From a checkpoint of a small mixture-of-experts model trained on Wikipedia.
Size: 8 layers, width 256.
Below are experts of layer 2 (counted from 0) of a mixture-of-experts language model. Rows are named router (the router's row for the expert), gate (a neuron's input weights, with its number), up (a neuron's input weights, with its number) and show model dimensions 0-255. Each number is 128 + 24 x the weight over its row's rms, rounded and kept within 0 to 255. Numbers have three digits each.
Before each expert's rows: a language model's description of what the expert responds to. This comes from a sample of Wikipedia text that the model never trained on.

# expert 26
Single letters or short pieces completing personal and place names, such as Stockho-l-m, Har-vi-ck, Nakaya-ma.
router:092107123115133136120159110146142103152106146133115097160153147146132143122159111141144134103098136155125096095158094102143142118135110142056107135097100109136153130093122112094079169097116134150134108147079145142150120095137079142129149121131113150083127076142129145154133169146154123123085151090144092142134132156119143126135124146122152098116139115135149106123137111127107112129137154138155119084140122095160166068144142093128089169089109113120148118115124150062115116138165152101124155143139146120102148095151167128125089106126096155156141138118137147171128117099107086138144128156137125191124118122111101115147138129094164117134153114078140135155169117132161127137099122096123139133100178093117077102124094139141143119143149111138102125129126130148138205165122158
gate1:152133106113135133142144058155088127131107110136088196124124152093137101131122104145134144129148121105134154131123145119110105152163114147125099083158141119139137100119115135147142134119133137159144109160102109129089172158145125151128123143165083142093142096115118102142100132122092089130076155140152121086119162115108118113162166128149152116129102142148120154111084120182127149118105173119175124129082112132173127102121118137128104127083113119105138142155107171124153155141139146090129116133130136104151131109124121123131153110086128128107138110105143093143096115140098118121148098105119147096148130097128113147113173157080132184124165139092115133122115182115148144097121145095157172188137080149137137142110178155131145127144149159088122137110154176124143084145127111
up1:152136141125123139119154100151119113124130114098142119105107122139088123097110127132161146124146102171121140154122134160126119173178113160120122132144130143155136133107094126094164127123114119103134143101099120168191162104133149139138129119132136143128150154154121059178157118114100145102154156129069135119122137159120126143147169174122161136120097145091108072150139076145156144106127130148113122121087109115124140156082156123123111147131149121126051115146125156122106094134130177116095123143134158151131111139150174159152139180128096114103143102149131135135130091090162103084107131114130170095100084119131097105122123164175162123142103129167165163152164133113182113122119105126128111102113109135129113115134110080121153105124136108130166161134122166093149132126122129
gate2:133116133133131124156128152102164094130134172130137173135149136129140143157103155127184167115137120144124143110190165149127130146153158115101103144107135106133110148109071135157134122173143133092123101177142156120165184141133129130128105130098151173108088146155147116116102099162162163124097144146116110112123100142086132110122137141151160142141103128132115135146156114071214125138121100140158124107120115116161118155120162100157130149117125127131122133077110143107091110106165107115140133115111128114150100130117176114117147163101122133159092142154099137111119172095120151150143127152152115145100145119144112121132108109189116106153159133126155128160111081104121139116067110113119135124156110127116109140138094103148114104129161131115073109143150116112075145169136168
up2:150133135101143086138111109175152088110180135077103133142090069114127155120203132104131141148095119159106105123098137150143138129172106128089113140158117113124163178074132132152145102116104145135114165135167124113088102135120125121160097107143133114098108101130119158140112103125105125144160135141101110113142138162147114143136106106149126157123125110126151131112165114095183117124127158124136139113128149125119144071170135113148193141092145121151126127148087182150136107127142144144096142168078087127111127132160131132126151126170058108131100129153097138107161127131113149089127155140139111163096132093103106158118116137126105140134140118127124125157104102158143165123101168122136117154179147098130101158142156125119141115117147162133134120145142142119104169096111111
gate3:146153138137149125102153096135127109124101088099174131124109132136166151143123174087104151145106115111169131146157200097138107123146098174087095148213151131153175138155137117117112149118136097176100153112117124132115099089140122071124140113141145116157121134123140156161148100071103152141177128128147099140141110122080158116108127126117161144112153165139112128116084128172094144099115145098123109132169135105102151155158148131140119098120153102142149153148143139090122098116112152121123109117118164117112167133134134096147147089091133112151150087116099122086125111108143119117126133088150164121136137092107112119144136153134134118132117090131131134155108118097139151141117131182137111126123130156110145143201119166156116082131104125148142122108095121147112134131115154
up3:113137107155068143129168112175084125130163130074143121124119149127124154155134119133138127155106100100112132107142157124125083140104146094166163103103153146100116116130150151158113105102135120157119125072082136173129128130132157149122132102128163160123141154144102150140149126107184128130147123099128146182103131108139117169178080129136144092152138145140150141119079128145108131101117141124084144092173134145085158119131157114103118141097086133095161139125137108168151162105116110164153126145108163113101114136101122129136133145142116169134108116157162096140148097101137144116150132105150162101082114117108115165138180160117130122109136103129136143108167116109115167128105159148105164101110166132136162101133081160179137143102121090115146134149117109124128118134175119
gate4:117137163094136139131140144137119119174164151120120108165142131124133116131135135110154169121132104147130153125119132117134159158140099177046085094077135080086151132113069134106131137155119153113141145120114091121137126146157172087173119092145129122100115106140132124147180140146144125179149142128130103111157179125131126160115170122140126129106118136082109109152109142115129115129156126127113131162102133131125137115110120102096134128085135093122117101117109138097153156106113113154151118140090119145097157177114156133103113173144108130139110136136148175140172160115093132146152117130110139134138152122129161137152113125112146156172148105067158133110117148139104103132184120123111152128142159095159132115132097141180132101111111113151145136047120135126087132152172138
up4:073104174116115117137113124174159098138148128135127084094175133114142146107146139089134162111085144167139120147130116091125118096132104099124148131065118123123119141192115107145091127126104135122121149179124109114114126131127139126067132076139141150137131138138157121132160115146103153129127098126152145172139133167155139127087079103128160098144134117133148111141110145156122125121109180137134152130123151140122136172146140113107100125103128113141140121139123147176123120146122118126113115128112154173156111137187136128131076109148155111115134168135158115104089128176152138104148146137098143128141161082077164130110180111121094096156166091141094129116128087094113162112123069086103121133098167156149145105118131124116131111174123133154115104108127151127136155155108129
gate5:118148139149151138135110127117067130144144107107134135096139133109140165108144148169184129152139121174159132132151108103095098133112128159079124137082104095119151080117156136119114141108108099138103149171114167154109129137169098137114139143130139153122166124165148113143137123137146103142119138131178097126093151114176146141118185098108153135136117056113137120155134159152104133148124126104149169076136102139072145107139121155126138149140146164094107064144130176053113160134167082142172094148133142119110114114151153126175137140108127148110133117144171136119160113115149113139133142131112160119116117141119149119167112114135149121125140108132169092145118129179157140109110117130096123100105134114136101110158123156153142125108106150161132127135098145106152109169118140
up5:122149152115140165174167126094130121122145085115161141133106104093098116137107114134130097054097130121152093137149154090126124149135082094144133131108125155121120133136140131109116132132083135121147085131161122150146144191117125124148148178149145107166123121134112132149143134101164113158158096145100146116180159148131105097113154170090135120148110150156182084170119138125139143090105127097108125124131125149154131114084186146108076111147111149173128098124160127112105133136133153122142071167136130160107094114104160144139101126138124152109180111138143080145105155138142145137092108140095095149096159108115166116108149093132138111102086122126085134144138120098132108126108115124149126091114127140089133137133146126089153139112144174103128167126148125099111114100132121
gate6:114114118143111158105138122156092116118179118135111143120138091130148119082098166144138108155134079145133098099152164125149132159144148100119140147119147086166162168143165123122074135123126102114126134152168143133111120158110158137144123117145099130143150142145113119133145083145136092147157080121143141102085131099130096129146180155118117124137150104109161134137097133114194151119096107114095113135174115138144171137115110125077137095117122127162095095122078100084137113146119116124164099112108149097134125164076142139136106155114143142128132146152150129172177158134086145144092120118126071158145127098135124113079144096135122100073109136117132120109172115128093121141133136093123189161092104140158118150133148106144119136161110119117164102115121149114128111148117131
up6:103106150099131130141137066145123119120147131139141106081127132130149152167132121128095139122142130095141114131106108139161134140139145137074178126141152124124149114118121066143145115131130146105104153098149081143118101100122127095127184091169117179130143156155087134119111118104119133142153110110100173115145100121084119100112123088118094136123123115091155099156104165159106095118139127134116106099123125167135081091133094152124123171157135130137132062090142150121120179124115116117144092121125101200128138137136132113150132135122126096141113104125106182146129127131116094140109135118105120124104139121122110172100178134127141159178107135137172181129131135112123146165119120132140124110082168137119115081116077150146137115127079100148138139132132105073119160109117125
gate7:089121134083083166138129192139147137128139115139104152123102149118136123141121166132126146087121120072125122125158093195165125125104135134146155096169115142160155106122113129122109163142110160078128142137117141121095105151138146118139140106121069106171131120093164114104079146125134099063123112163134127137100128142120121145086106115128114141080131113100118108111127133128112125098170125117148139106147108110142142117123122124132137145127122141136131110113120136176128134108117172107154160143116159132175142113149168163160113129170082129134134082114135129143122152097101110129087142104131109110177129143134173104152126102159091101128097173120109165076110089151149089143132151153120138133144141138156098107161133123103180120120116178167150167145136106138136116107099123
up7:144129124126123126183116140120108102101151162120116124158114117112132151157124150146169119115115102144153112108108106095091171107108117115127148085092123137145150127186158150127130090151120087149121133168155102096126143117127158180130109201096162132146081082129144137166097126136172148111112125112127095092069090095150093126096156143113111109141119159142092133154145152121163136150115148183157119106101155165119111146082164146141130138122139154147134138149152143121113123142159118083119107091123103123165139173109153134133136129105120135099117140124130076104122108074124130148107088128121150098176119140140132150136137144126117121136103164130110145168126075088146113112137124107139151093103094085135100126091144124132097145107095131171146120115124140132142144140137153
gate8:100130175110116077111140114103117085112136100107087133124178136153124165100134103105108100150093156146170084105130099106144108164134112094147109122110082141162105108121120130148108082099131143114132111117092097133139083119115157100150114148122149167114111161155123120193126087130117132131115154123121124162125138120077127156115129143105155097094124122153100111165152160094123119116119099156136132129163098111142125121160111142100119155155095127097184139080160103117103091156153145175167109111132113129144134127143124133131150085140119089149111145139131127171135147115132115130110089161117150167125169074146117123091130142086123117117147100092163117099134142114148129150108112103142136143158110154135099126136105160124127135148163092148158137121111110152064109089121145
up8:116108128177115072127121148160104148144157100118109150113108193109095142128139132128106152100111088149163143126126169120155108134150120158153149147155140127145131151115147094118123110152148127150133139128119126153119144093165127145091111114123104111132147132110117115091097118109126113098069155144126151137144158105068177105146191174126162150151138111122148121107122117115159113160107112116172108158142105087138151135125110144122147129101100126086160140116141187118128132094111152129127126165121109136184109125138103141127162140120100144104157163121158115148162107126129156163161165082161146083091106136122166138155135142121111127148155105117123181171121127137125137107119107127117186146174131149122156134104103105143119160104114127080127107172124109099160133138156107
gate9:165162116103090163097154142084153123149106105173112130110154095147131160096091129150136151107125113133139152157065101125122177146155093138100093146119145150102135107138132129101138103152153182128126158117115126130095077131143157146135111115099134097155137104165131116104117109072138143133109103143130085134146090159146138102163130153087149139127102139156114094107142155102110091123106150142085118104151117113099111153139084140113127105135127125068126120113151176108112126124125179124162164142077138139116164109158137161098120122125140073074136083143142168111142103132094121159093109151142132137126115139147164140150118154150106143086113150125133164134087129111140114117145110124161131172127104124104114120123144181128135141142117138139178119127083133130101124115119125
up9:144082111144127151132185154104130101139155134153127115127171128117123189107100114123158130091135101153130128175119118147108145137154156128150083133119147131131098096137163132106092157154135165139168108133101148132151092094094116110151094150163149189120145109124139107132118113142119122133098115140108123129142103136109101088143139148120101101077138114140117134123114138143098147089140115149086095175127154110070129105175131077096129135116106149122119126160118128122142139091151162121159161126154171153119129153125126154117157075157126116091130148078173130079180128136100128148118109145140128128161142071141125138118063107150142138130120131126158134160139127176116138135137070102144088135102163114137125107132154129136151109123139160122112123111120094144141139142085154
gate10:126146140147088119137117120098117112150140146166125176165161132100090107145132093115128123136064097172123101160132140104134108095130128131048103085133147115084148128162132098127124125126106122179141150100160134135147106170158113134111136155099118146095141120116142119125099129159101127157098117187113125107108088119106143109163145128112144151140147129113150144206098134148129091099133127135115115103142109093152177132113127155157153103139136143122142150105137121087151096119138101100147135149124142142140134154104113149117107113106146123083135119129088093146151133083146154117118173123121107164157112131100108104134104106179145116167151108130132100125134162151095142163124137189104170164112108138132111084119115146143146138140113151109112101159095162137175133137105133
up10:121152125111178136074152142161117119118128134119138145114067119140108141144147125149151092118151113144124119153114147126094130104109124121113129147082145192119119119157121113147111120138163147156111151129159099151131146146090126092147165146135144134145199173140128085143154144104149140150126123076101152136122109135129114096092139097098097162106117107094126126123098128122086151147155123131184120142159117097146124088150088157157127133138114101125124152139130135155103142085156126099102113119131102136117124133085103091168162175109143130151103124102132144128129100108139130097169131128104175167146145108058114143157131157109153113089097129146139109113121153133109076098109120099171136164123106122192118147146146121111130111134126097163094128096122132105109136111087131
gate11:160114134112136118169109099104154131124138147137142114088112120137137114163138141125105131106139138116105141148135109143065134124143100109112130137094113138131115156150091166094081147131131103137126107131163133103129139153170167101138134122065131193106137147133141146118124141133116124153139113103099081125143156139101142115112124117139146106117071098144164168077157123076096104126170116127081102110113129117111164111133159172099113133103162134122159118115120128127154085148149093079120122142141079128081109092105117130091138114118119118149130111122145107176162122122107139145119156156176147148137151078127127088180115089115153099083134141144127110088096100141169136125140116115142163101149118098148158157109085103114133119124091133141129104148123140121125173117084114
up11:154129163108155100112105130154136142131130124129160152137140136123135162144112145136149125151124071178126122160109129137150086160119073140120112107081096115093134104096109122105136103159114126102126158128138147125163103123118131155095143143090128121094155128114096108103147099148108102132127123131140090101124124102126118105138133140118154171122119108143117176161072119153079149114157152085122166121145072096147130104083146143134130122131117150123131129154119137096088098116090139111156155134132121131123108146158155141128089083138130105128151138087125134165121176132093106154110105106117123139149172086135154137175145051107115130177103107088129145094127150138100138059125139119126119162140118128151133107116095163147142129080188128101082112150131146116121127136122110
gate12:121116116098136105123155090139129136075099148136140142123139116145141148127129098134122164144117113081132166080134096129150144095145137095108139095113119151133121154103121119111098090115102104130141145094141118128124130148159122137124137134166090132089143146121119144158110123174123088115076146125120155143127083156151179135113103108169130112142061156123152137118131131152122172095164136135108128128123130125076142103103102130137107104153131160094110127166129134119166120127139167119150123138150131123164071122102158138108107192105126165104151150112132145148107102134153091129103102137177130150138120153137085112140157150133106118069217118112125111126162142119104099091100122124104141120136115133086172137137170139169130108144103147157110165136137157163107104092116128
up12:118128145083127122117129146130132103100066154134135131124116105099154103141112166114112089104117136135156139155093138150114110134117098121100163160126115105108158113094106141128105146144137124147096106119091104057151113126113120108134117140103156139106096104126118115110104080120100120121141147183090137125131128138116078109151105129083110141146149116151100103124083174111117127124165118135105089123135166079151184126153151129137108146160114136093138125142167129136107130143173160115132122069144091108143152170106126156118108132092119111147141152118153123169109090121155137132118111120129145108101194157107119094134098119137118123113109124136084136125110111078127126168124118176146165141147047118134133117155072136134165117142103116102160094128125110138120126113096148
gate13:152125149143118129111081138105110055127125164142131130162141118119118135198149155082156111158093130114127112117102154137125094110100147133123129090098137091153123126085146113119114136134145153141154096140113132146144103152093151143151148143126127141139097149143135157126106113127116161123101145097140109148117162160111118151150117166125185190154153121174125140117167109111134125088190110152094171131103066115083180140145119144109119102118141177169127104099134112115133174093102156119132139131146120130115133148145110117138082097114145047151130114106134129135100144122152120124118148180119103137145100149104126128167117120103146121158155159167157142135155100128156149130140097125137155130141115135119132101143111111118128096121156101116151146118141134131095164076145111
up13:161107155147169136108161147137162153152136116099116111146119123158108122163140149122128119127131161138073119168153112123130133152106120103140108101096125113117125171127113126166148121098172152114097122181105108094101107097080126152102107109142121117091138083129174100149136112123156106142127129167102117145142170094159170133101104118148143105132153090136138088119134129128111064147100144162134111095119103103105150141142130142118130136131105131116135135115143121122123149128131096157137137154115145123145135096100150064106137136176145126120147140158109121108139134140114130117142064160123121180164128129109135143142136172083090142120182094112147135184150089147131172097083121142107072155135122134127153136120116065108127129098140129136149145101109166126130156098081117
gate14:147165135089130123102140111135129086144123120097148124131111120164113119120163140099133123132155149136110134138148111088126149128134136132112106110086099155133107093105167120151157127125170095176118101102142105168112124097157178130104135128106130147083136142176096132150130151159114104069127110140135107098124115178208099121118133131142125106099108166150162150155138173099094104123143134121122157104163130148171159159074165111154135102126143116103111136131112125108146123137120117085139119139145218114085119130118158125104100149120149149126168141105148139122144090128111127171149122118094107129107106110152080145130131122094148124133047157109125132105146124129119118158110100096134109111143159100119149144098149113077155130144145121145123140118110130110144122125091118
up14:128102127144131112087105121089099144114091115145117130149123138135128087129148120087145096104135114142100096129174099100084176130137104119104133173156133153144112108145149112093098118101149079148134103151126102156165158116152106148152164160132140149111143092126112071109113111118154121108130142115121131100140154136132115113111122100154132106109131093148157131155120098133128102098168170111075095167109111124142115160144162097108043095136089147133163112127084115091115135134112108151137131115107107186147123102110179147111129129134163137118123130081154098159130117093112132102134095158085130115143158157137130158142149111088116116135131112123133101141159098147166134146122126143122043143132140152110122128142124155099153175114139115163146122132108097117134119115151112
gate15:098086099114117130146136131156127183133117113132098129080159175176119108114113131124120118132119108142137127128137156145102113128100157129135120110102119081120120159154137119106089151113138133142161130151128150137138102102104093120151104105069125174122102127127091156093135145145139115145120110134128138111108157146099148120170138150100135144135125135121112148154133146111151139130128161169140131126156143120131133149118178111085142132076157106133101129102165139103112111161145108145142127093150155188107188135122141121172164129086104133126163136087098161128139141132149152135157097093107080150120170099118131160092131137167134155093149132131123088123180091163111110102157118194125141131142138138086078117151144185148111079171142123116147129119148148126155115105119121
up15:145130136074114142107127108094096169124092098080073137157144094157137093154160101098115118185127118141149126130111127114148112141136157129143117136096144142137115140168111121166139154159142121194119130106069138109117143126162129142144075069108091138107145133100136123149148097095094123134108145130135129078113077156116150106154104162140138147157120120147145091129160154119128168133141141136140116104132119123139102172119122125147139108147132174128112107138140130137118121170139155107147153132121137084104136079107107098111134100100125129167136136110147138137119131090120138138102141111112172110159172112106100102108173130143121144164170166092160121146171161175117165112099092111101109149143139105090117125098146150115124126152155174129120140154112160130101127160134122
gate16:125083079109135131139131116170143116122117132104114153145118122114180158138121098140073153142117105114108118121140125132155152121144129131109139104126106179090109109130138096127095110132148129156133121118109132088092106089137103140095129125159153110105150083131144144153106117093134160136141164140117130124155103126100129129125112164162154156121134167124092126118124135170121132102082159120152168141160145123133128129141146125177095091093123131111181137116149140153119130151109142125117124129090114133160083116164085133089101096158098150080066084148094140107089128108140148095109154164091112141157121110124098145131143117133149160168120096148137122143099143125169103099121085132144179135147156117140105118131093183144102136114109127116165081144085125107111085157154099
up16:148114113150138102139093137069170118123140132120151114117124103142130108094105139124166144121082134138109131137124114115072109143144172124119108106096068166132149124102136140096106107128119134171110099125115147186117169141113163100137166107145197164120119138102151097111114163141137098134120138070105160117121203106109124123146119142147093157141128146125144121124129099143155108130168152130137111096131136125141121136066099112097091111137146145162109122141142116130143142133111143150114155094143108150133079095121155155118137116120133098150077153120093151132094171136107127094154116083122102101123149103130081079152144119114137141075118143156111165085116154116143138123166132129122095110101137147153141104121108153119113115146088125166145132119163143134162103131149103
gate17:140124102063134136134102103167091135118158195089115134120104107127144149110123118145106082103107137099097111145125155094159152120132080068163119149134140148152155133130143127129140129132152116175161167144160165116165136158145115121107145138176128171130179150097093167140127135088127121109160145127093088135116134106157074123125096150145117094119134139132109126098157110148142140107139134063166133152149116127148117117150133139120098127083114140166126145103117124153102119129129168148101146100120095073149144142122144107129120121110124161138140125103132137131152110140155093094148162127127163110087166113151133117130118124090178100101124133146167096094118091125127115120171160113143133109145130096136169125135117127142168149092153162103093135128152163112102136135139111
up17:136132125114167132074148160133119102152112120151159124104114138111131148100138117094171114105097103138103156117085068144146106123134125142090145138204122131128156120118158123161146141147137143132145105118105137144081063113086130108085106142132129135125112143116099141180110146151165129100163074085129133116123104095110155145131132182135169138094128164134115169153134129086121151169129121165151119179158139122119135151134105140154123114102129093157146137118110101110100151121095110133171158120125120127116142127117121141145094112135123131097113169135122090125155119127125172144160134166093145164167143138172157126109136132106128114086125058165153097144141097146125126115139135113148111128112125140156144118127137099108152122159101141132169084152152143139109108124129185
gate18:139115104138115091148088111123096152161094141136143109113087172136109180073138108120144145109130117115100094141149128133128122127140169119130165120143134174106143137145074160145142094083146121122127139095113137152120130129186127127128107089151155120126133101112092157115127153124173084108151075125162095150135152188161136148134145125127145142061122130079148138129144129134097123154108098120136141108079114124115114122131171112082138130087116137070099122143107139085166129162146154126158101153135130133101087096121110158092152161149087109127144149120109133168132092110093131155140122154121113145106122117123106167134161120122131109140123132155088134130133138173121182134082140094147134148126120119108106108149139143134122115113119144168118141144130133178131148128135069
up18:133105120134114112116076134137142126131120091138112140191125136167120156110135109128127068079151139112078080094153104127158146109130120080117107139106107124134149162128107149095109156132147113125107154166063154098134102167142128185063176117153142109163144179115145185120150143112137137135139146158124113110148159158163140129141127142127139160099135118130151143120165095068107114153107142163140113145132131139167151102122163125128114159107129106104117131097138129094149125138151154141096052127131113132103121110130134147162137113115130121114107117160146159130095129155157104161097142157110128115162133110145104139090130129150144130111109137115124113135131137124127138118117140150099181117130158095141100086111091170111105146171142144175142158142137142136109120107097145
gate19:140134123129135098186102068111119150133117084152174125156132150132113127125128140118133143158100150086130158153117122091082117151126151162103101160124160136141145110128111114122098110121123154129119130150117094123099163156126159114129116138113130134123137122131095088105131165140103103108116112116137143179135119149145128103157158111106124116140105136075156156123136123139094127134126144155116107100081114136172166122126123085104167145138078105131162115147141140127093123171112086168145129163136152109172165135101143163103127147098085153163126136160085105161127112124137167119120146124168147134119107121134142160120128140086161145106161155138103107123139142165106177112143128074103096146122136133121132162172107135127141106118116198121144135107100126153150130077061154
up19:100129132135109096133127123105143142124124085107112172121116160124111123153119118086140129138152100110127136114136137123132103116098112104109118182087122151125156131164147142122149147139120102149119145113149114118098127107158115091122126113070109179112134094176135169143141139129144152154118092166116176146114124139093164124142097121084131137094150157122106126141163126125130144161113129152151120142134141083110143118106120147137147105115125100157106153170161175114101151150095155143159140143099095118167107111101133148145094072137116188148143173118142149162130142172125121143169121158129182160132145152163100136161148102138148176128143171126132156152165141128122071109110131132174182137159077076092098132119104159122162125104125150134122157120127125161135118132120139
gate20:100116088165132111148132149112143147139138168117112119119133120111108074099120108125146138170137146129141124128165141107130136090148100136150130109101126122141121133139109117107107123164111130109109134147087101125089106131124187133125156158122138157135117071118155157160181151108147160156119104132104134144141139147058150111159178145096160154101129161102126142115105128127133134128124146134157146148117146133114103130113104134155124141096142115125100126170063133112127119142121086107111133144114108159128130117158168135167140123126091108173182112128126125165135104167145076186135152154104167133124108160120132114126137167099144152129142114143147159124120118117120131114151140148191151086163149128148150106045102079122145121176117173107087109110138122145114113126153144
up20:122162154098091144132117099134130139096124145135152136077121144117131127129128131070121172188174116093147136113164122119102139122058124143163136104091122155117132135158105113120131144168143133110120098153146111140148137099136120117099094100113149139164113119114100125111116092125147160113167115111124113120132113155095108066101105102107121128144114078125173141119099089144152133141122129130157102110109092159140131145133121141149108177130103138152083108107152152170140100134141113118130157119120084077163103131155127160133089103089132167097121082096136147072144100127085155148168077117123123126141159161096137130129131121120117133154187166126078157127137123104138166142119098114145142144130119112080128147107129127122127098126130149094125113141151152097128114108099157
gate21:141103125124113119138113128183109140111140110102181137150132156116126132159164109117096147068096076131122121159111134103106111124131142153135124147100138101113118160153136170157152142107119131190144150090167120137116070147113083158103148123105110136160118145096164162102210128098114128123175147155128140126150119145134129121099120106110126152156130117129150123110116131119126140153095159106127121126116111074140137119116129148144106088117097070129072118125130127117117134158142112147103111145172155137154138097117145104121104106137128154099119132121165139183131135127161135154144133149088105153137091147123078131177154095115162175169116151168122154155087116133133146135151147126105104130097141085109126121119117097154103071120145173144144124126168133119128143136138119
up21:136151117138141147140149158108182122175119130131138106165137153145122100143128127129130142146121151140154097139107161132116140114130096111134129128150154110107122137111184112110147154161101116091107122122149154157135154164137103081132128138154072142144090100127119136161136118139108113120132116135151116177124121115150089082125084178105135148094087136129124111173108092130121102120171197135119108140134127095112082101121138079158141129148128125141118138123179142149128124110113137158124164176130101159129133117147108147121157143126129090134089135150138158128099108131130114098092128118126170126127136115166131122155082200098112110094137075166093138132129135135142074112083131140137135137176099169145150112124094153108141100151146119120119148151135128080158099123163178
gate22:114117115085106106107115138125136117140176169128144143128105144111152118156135131161119117087134107144106102096099159148131128132128111134109158140106149123078124139106169105109111101089152114146108156164119124145118169120141136150136099118076143157090089123098152107114162130103124078134124103119140125159073092134143136127103106127141128107118126148092118112159116138063111114146094144144141131089084145112132116137107181124140109143119136116145128122146160167126087140142109118093117150114130150160141108087113164099103139081124141162086126102136133131124150109123154172158138157102087095110094092106100123127121118138077091090134161178129099092123150146186102077113163115112131118131123131068131104133074112141124139140123118105136176109118116107123108130158106155
up22:130126128091121152150135120120128134181148147118140091141120142105115132147179107160145090153135136160102119157090077170146104156180081127150169148151124133126152125142180136181151132089134119109146147119137129100156137088141116145100153104144112095115123112170103102129150111151111128118151090099162134182151163124111172140141108118109194129111143163111096121162132127122122123150135116139159144093142150125129115110108119139129099145134137122157157167161146077123122098157137168136094110153099114154161091119085120139109133143118156107130106068127100158163106144163109152153130106101084139101145106120141129170116114078123123138138093122140127174117119131133137121138180137113135093139115136109167111100097113181133123151127100095112138139112102102125112136098116102
gate23:137118118123080105139108123100168129128127126105164111132107125124128131144156165157145123109135122129110138140155130161159066132139117133106112132097120110106159156063110106088130111145102101117117167157138162122156116086126158111153103112155132118114150188147117104127109134110141105138088144104121115132149112097129138152106106144137138116131104162089068132131160155151132155112156137105168150120163131098138183130115094149156110155138081128144114099123124109142161186153183137145113096173087094115116094153134119172102125147102113106090100120183141136162109110131161167136166134132148138125181100152108137157121142113120098175164118120137116107129139112122139156126105130143083182136121138130122126146107133149118142137129125146155139158080113124176144105117166093
up23:134121123115100141160099129128121138122140143126152121164080161165153118182098141135114138115135142137159143166145089123138117142138156088134153179057130104116173156169132122149155111150130111115108174141146101167094083125158072134139156139143141172148123141143124126099123153087113119126162097115140096148120113101094098138114129172162160117123131146133112104095088134093082140128128109134132167119123116182143089127151134107093150151074107104139139118143128089116159134121111151135155161129108125123169058120151140110139169108146123120138091153093107170078148115082101124130126118177119148131179139125141103121109107136119137156114148135121110108149112085161165127149147105102121125117122104160122133109170121130109106125115137144156135143137115109112119094151149151
gate24:103085138133146094167195111118137115166115195160130137145160153157113139114123131113133097150119091131149107152172146137136102097138130142129154136201144149149074145121101124136121112168153153127116117104093094117140139132159087134123128106089135167095140117176107157127156067139153147135102126131139133133120134139093127123127134140110089144129142074111140164074116109112129132145113130141112108111177126108100123138135115128151144137117116095122129123122157104084153173122106119137054177116149086085145154143088128126135117108126131160115099126121098100124112176168124110149154167145165158156139149159127139109138132107095142110140135160123107156124106093117130123109118138115117129159103161123130118161112112094149149105153134168110159114132171148135093126152127143
up24:156150128111138113105126110123112140108098124117133151107141127104117162167104105134145086183161131121111142128123082174154157189114138127130097083088117139163103109130132142169095138119146120110090147122141150118152131110145145173099123110160106117121109133133139085149084084165135131153143188126181125136138151100097131160152128110125166135115093121101140104125091140127131175150145123113166146093105149165161133174139077145147109131170114132117106129116106138134119142171114132113157153135080166103125080163133135091098149107078131136110153130152125118056152125173087119123111143121145101135113137134092168099130143152110132113133114122106122075124139137128149126160101118085104157086138142121140152157166097120100127122118109143113136127123139125134128164118111159
gate25:119126160122084138152160121168102110143155146113172081175124109157146118154121095135100164150156146141113126108147149097127134109134128120146096112127145085139080121141126154129184150116107147122128134148168117143200140072125111112107101134137120155193121162138167201111130121136141096134150145140145110133153132160136115160174139097106131143102113123148133202151141109121129154116137126118114118121141104135141091124102082152149111149124141115092097130129144098107136163106117159116129134132170121137148114121119147145093093134153134142139144125145110147128090146124100174119114111095132111123122118106145154075139101170133135158142146123083109103149185119159165112165139151132121104072113104109119149099156115103147139094138134133156102131132081119175144113137128149
up25:124121132137074098157128153124155147135095112120130128117129084129144123163130155149123146171162098103139085096165129184149144150159099139132108102108143139140120113156127132118093085116123095149139142100107122090138100116098114124120139146149112159117141098138152134121123154103133144134115139153128112135145120138181157176139147105079159177151173151157103108138093117095128104112163141137135107138134104082064118112111153084176136166152147122095156168129134132130135145110157130147136119163173165130124120093136145150113148160110148138100162103128151111134188086119163137142101122146168152124113122112104145098121147103144153127067098133159103133127137125114136167122120136137086094090184133129125109126157143107129092107126104085124143144128102103105124179145148152
gate26:070113118128118091144117203114129172118102123116101135109125126145125159127138092152127120119128128179123132135112142090102117117050148154107157106163087122106119119152155103127113112086082097105154161155081108107117112124163114101158127105139117160125191101109148147122130111146109126128118167125154140136128119131129133143155115106117141160126147134178123138121078140117162080124141117144137142147133185122119103110089111126151117161092113155127129116135153125142137084118111099128146175129099132127090144131102108135143107128083097172140139168097133122169135115156141140107134152134156103152156126144164104163130158098119128080127131123119092128130141114119124193121137137158146156140126098090124109137150132111169128127095130152151166152089171146112170118153159126
up26:146077105083137115146140166115163125116108134117113112153140095103150126123095151161111101163146131110114108120118142125126172098140120117122134143160114112076101117158101190108146143067093112162178109117086070139102146149154098123142122133148130087088156129124153125149126109146124132121105137115160117140120096137093120137128117122165123146134137163143100155146140134134104092110153124114096164137158159139147117119135105145162099162162099099136112166142120163131093161151136121108166150086096129126138161122145147118141170106150153086090122137099172107140146117155140154156118099095180140103147167142143108139097117106139135108134124108128174130104146090121136115122145140087149144108193124138146146135105175099134079142108095112096135143137110121124132080100138113
gate27:130144115118145093177128109133175119158143170143157103108141114124129087089118096135112172104120130124069131095133111093132088157121111142134109134187142120108145152147199110119158126095134092139145086143133129147130120059144164124131146099150143177100142110119157110147153093117130153158118135108153137127124142129110118106143103158133118105136132093133101122107157100139164094129138122144132092105184111130118160123113103136181124120139136138100096157110117097096138138126130124129151127139132133090143136104150099176107149115128149172187133148129137119154085112106153154179154087137103134143125123110119159125107179120117145120132092141130102129120111118159120150131130150128141157159142103102105119133093148055131123120119125088114115121100126120121170187101172124
up27:115141080151090134153187112120142123117150122133134135152147108124127125138103144127099081114150144109135134116139113160148087126103124109152114134145137164119134104126159096107107138128176162150135099143153157149129150119139141136137156130119124147121120142105145108109154114162155121128122118103098125138115161135117184150113095105102117148116119070092150126121142139130138115154134122130143107124181130124176136177117151131146120095149146144084102135134127146151151149087091164157135131128128071125185123110086124178102133101111120125140115116157169142113099100142104176110164107120131109100112156135086118138128205170107065139080140167138130112095128102158126191161082109144148091122164087131133153111131094125119155107099122131139149127105147131127116141097166108